{"num_hidden_layers": 8, "hidden_size": 192, "n_experts": 32, "experts_per_token": 1, "d_expert": 128, "d_shared_expert": 128, "hidden_act": "swiglu", "moe_layers": [0, 1, 2, 3, 4, 5, 6, 7], "router_score": "sigmoid", "normalize_top_k": false, "routed_scale": 2.0, "balance_loss": 0.00103, "balance_bias": true, "router_cosine_scale": 14.0, "scale_expert_input": true, "init_std_router": 0.0109, "lr_router": 0.000376, "num_attention_heads": 6, "num_key_value_heads": 6, "head_dim": 32, "vocab_size": 32768, "norm": "rmsnorm", "norm_place": "pre", "norm_eps": 1e-06, "positions": "rope", "rope_theta": 1000000.0, "rope_fraction": 1.0, "qk_norm": false, "attn_scale": 0.177, "tie_word_embeddings": false, "parallel_block": false, "init": "uniform", "init_std_qkv": 0.0407, "init_std_o": 0.0407, "init_std_up": 0.0407, "init_std_down": 0.0, "optimizer": "soap_variant", "learning_rate": 0.00382, "lr_mult_o": 1.48, "beta1": 0.95, "beta2": 0.99, "lr_head": 0.0106, "warmup_steps": 200, "schedule": "cos", "final_lr_fraction": 0.1, "batch_tokens": 65536, "max_seq_len": 768, "doc_mask": true, "train_tokens": 284600000, "max_steps": 4343, "dataset": "wikipedia_en"}
Below are experts of layer 5 (counted from 0) of a mixture-of-experts language model. Rows are named router (the router's row for the expert), gate (a neuron's input weights, with its number), up (a neuron's input weights, with its number), down (a neuron's output weights, with its number) and show model dimensions 0-31. Each number is 128 + 24 x the weight over its row's rms, rounded and kept within 0 to 255. Numbers have three digits each.
After each expert's rows: "gets" lists some tokens that make up at least twice as much of what it gets as of all text; "comes before" lists some tokens at least twice as common just after its tokens as in all text. This comes from a sample of Wikipedia text that the model never trained on. Tokens count by the router's weight.

# expert 25
router:144092113144085131158147063116151156141122120145148151153188110118126096154142135112153136092135
gate2:109146127135126147158160122148128179156132119096110131095116156116130086158114165112117147097072
up2:142083123112124100136114141113144091092108131164173116130146117175132154106120081120129116142177
down2:142120135089113094147101117108156145105102114124115122081100134146136125132123093099135135126119
gets: "2", "1", "3", "4", "5", "7"
comes before: "0", ",", " |", "–", ".", "th"

# expert 10
router:133134115130145114107139127105125154137081161128145121172141123106127087116141121112151148126110
gate2:138135118154128094151144107128137144183116140109166143155111136137088147106109114114134139112152
up2:158150135169151120137141121115166151146106132085173173154097140156098139100124122129149168138153
down2:128139131135085136121083126124125151079153130145161096144114104086118098167111115139183105184096
gets: "-", ":", "|", " in", " on", "born"
comes before: " ", " •", " Born", " Country", " Coordinates", " Location"

# expert 7
router:126149123090101121168116128119115171144089133108141146143155120135117087101133125084138104100103
gate2:113112122091116132114158087089130128124084117170119132097122142129132108121116111108097085115077
up2:093105109096132122121111163064128084150111104115117130117095129148118138095105110159135087163120
down2:135144126130075125157135088135107132168138123082105152110156135129116090171151098148123150101129
gets: "2", "4", "1", "3", "0", "5"
comes before: "°", ".", "4", "5", "3", ")"

# expert 14
router:115116163128103121157162106124116154091089129142164145137069127159113114112144129110144156134082
gate5:177112158118127150114146160139154106150102170124128107102182121113120139118197156124153104128122
up5:151124142121148130130143124120139108096130148143113118115136130125132140110167187096156126172125
down5:124093145181128112169096184117133173131187151104121176123092104135122104167149126141093144097162
gets: "'", " (", "/", " =", "(", " $"
comes before: "s", " of", " is", " are", "t", " ="

# expert 23
router:114083100145128093131157147098108148145125151143153177121101107118098102112136133097122138104155
gate2:095151114126119073153157144140078113119136093074129134139114137095128129136107159104160135122106
up2:127077113130155136136115082118138123122123142168163131142160125125090126098142105133131142119163
down2:133133106129114125162105125151123085151103168104161118143105156142127079130160135096087192125126
gets: "\n", "==", " ==", "\"", "===", " ==="
comes before: "\n", "==", "The", "-", "In", "==="

# expert 20
router:117157112138150137134115148177128176122142118118178178107094146120085074150139134146147108105117
gate2:126094136146145116136100137119082120123157150135152106113198068134130125159146160158107099149113
up2:133117138111120153118161101181150121099125096106115139119086183094123106140123147141121154115168
down2:124122149164134150125101112146131157084159107083129134089172129130107117145108148126114144093152
gets: "1", "9", "8", "7", "–", "/"
comes before: "9", "8", "7", "6", "5", "4"

# expert 1
router:115096110138119112135117118097124196108101115128137164107131136097137086131160119123128148136098
gate2:122112144142103087120135152103134138151132165102134132116189117157144153137134089103167118155124
up2:145149122135148108156121079112141161149123180104157122130116162125150134158144125124151138134125
down2:137122146139146136100129112157152129144121097095147128170129116115120109122152099147125112145153
gets: " |", "|", ";", ":", " –", " as"
comes before: " ", "\n", " \"", " —", " USA", " —;"

# expert 2
router:082090129105134106117108119099154175106097167107161191093128116130109094101166125129159140129101
gate5:122118127125099092086099151097102167122136118149146118156127135116113127089143092081129063115074
up5:153144101115113143114114180132108140130127116154136116123104102102150119085188094111133105133089
down5:145183139165094149136147102136134073143161115132130100132108112116145113163086063143161140145136
gets: ",", "),", ";", "\",", " including", "',"
comes before: " and", " which", " but", " including", " who", " with"

# expert 8
router:148107095122128092150147121137147187097091136123109137123131109132093091120145140116140128130106
gate2:168154102118129070117134097107112077131116178146131101128123130131136118131102168123105132126135
up2:126140138109102128170118143140127096146106138146135166111157153121121179140146134114133184168116
down2:102107099114141137092122125122159127144143122099120076116119165151138105138102095097086154150123
gets: " a", "0", "3", "1", "2", "4"
comes before: "0", " |", "6", "–", "5", "3"

# expert 5
router:145142095163130102103168122155125162129129140150151144088113143124141110113127098138162115127082
gate2:116146094129157175148080146119072131134117153154161127151133159104113109162165120123093145100145
up2:168148096120074098110104143114168148175128139114163139119104197117101118175144167141119114132140
down2:081076097102115088119140109121153131120116118102131117107103107094153183081098139112130099166089
gets: "\n", " de", " \"", " Le", " Al", " La"
comes before: "-", "|", "=", "Personal", " la", "Scientific"

# expert 0
router:109139141148106091155105067120157157110120125142132123140146117154110084120114133114112155105139
gate2:104147125091148114126128109090116139132194123098071111131089131108074112106124110181187113136115
up2:086150118091162122151171110110123110124187153094118151129138079103090117117122109126124116114149
down2:098111112107172113130140124127117104131126096136102177148102124127145148137123120127091116123142
gets: "4", "8", "5", "6", "7", "9"
comes before: " |", ",", "–", ")", ".", "),"

# expert 16
router:154071125143098109151136117111128130082110103114114153103124105145117092125141113124136154113149
gate2:122133149086083115131151130100186135121148128142155129102117112173078150131127128172108152137149
up2:115141149141121119135133116126096137111139141099160175156100149131132134134109142132155140107162
down2:135119100156167101144119163126170086141137157143109100112164126090116133137127117124155144103131
gets: " ", "==", "===", "-", "=", "===="
comes before: "1", "2", "See", " List", " -", "History"

# expert 12
router:163129081112099102116088137102114166106141157101147117102145143160133136104125114093112133139123
gate2:096099125095151146168118125142140148100106102125147116166105140131126129083128157138146136138143
up2:116159127129130146086134145119127152150144161157166116087119147136145096155116142120086084125120
down2:105122156132118131113108106196107188129165179122124150137163107106104126129136148133128130132134
gets: " |", "%", ")", " (", " of", " in"
comes before: " ", " |", "\n", "%", " +", " ."

# expert 24
router:138123109152153108111137137116107172140086111094152127089169076153101109118117083112140152152118
gate2:150166113124134115144175107126092085163137129136091152089141135103123164133176118156176163119121
up2:136154113110119143089135149155091134160106115132138108142141144120052147101136105114128114147154
down2:147136125099132164156124126179172130099158123139138141141114122178144142147136153103151100167087
gets: ")", " United", " =", " (", " States", " American"
comes before: "\n", " |", " States", " (", " is", "born"

# expert 18
router:098086131110143134156139094125108169096145121134146187099139165132126076132159115106157184149143
gate5:088125150119102132114141129153110160073111139130145148136147142139122153114074146147126108110118
up5:123152099090122083173142106127156154146107093087086130077136138135138105117126117092123112095077
down5:112126152132165142126115168104123122125081132148160098140140137120132084120112110101167148121138
gets: ".", " that", ":", " with", " after", " to"
comes before: " the", "\n", " The", " In", " he", " He"

# expert 3
router:149103128182130132134134102074128184111150101095138171122146099147059065119125136090171111126134
gate5:144113117123137158131126138126149123127134159145150143128149120150087090125166148126128088105055
up5:163148142123135131107176122159130153136116168125147093090155122155091128096128124111094138136131
down5:162146140112185128155116178152157087100136114108141104174112102117132131122121113105125132107137
gets: " in", " up", " out", " from", " played", " served"
comes before: " the", " to", " in", " a", " on", " with"

# expert 17
router:111077161128140118139137132098161136082131148114118149117150140159117076106096105093125120155133
gate2:104126136123119090120134133153129097150116150085088130152188118136137122109120101086148115070134
up2:120115127087131108148133163118121097146108105126122151132178118134104085122118134116135168107134
down2:182148097123145124099096147116090106156195143094133137100133109126107118125167100149200127176135
gets: "0", " ", "–", "2", "1", "9"
comes before: "0", "1", "2", "3", "4", "5"

# expert 21
router:153110115133106115090136080099103144102133166121131182086144128149103118118179115147136143138094
gate2:128185094141127070098161137145117162113127129156135127122139106134123147109151148138115128123104
up2:127115179134175116093137149113147103132175086134151125101155084180095123093151112149144146117143
down2:106143114150129188088125131145143129159148123089133139147135143151123116140154150121113133146139
gets: " and", " of", " to", " or", " but", " &"
comes before: " the", " a", " his", " was", " other", " its"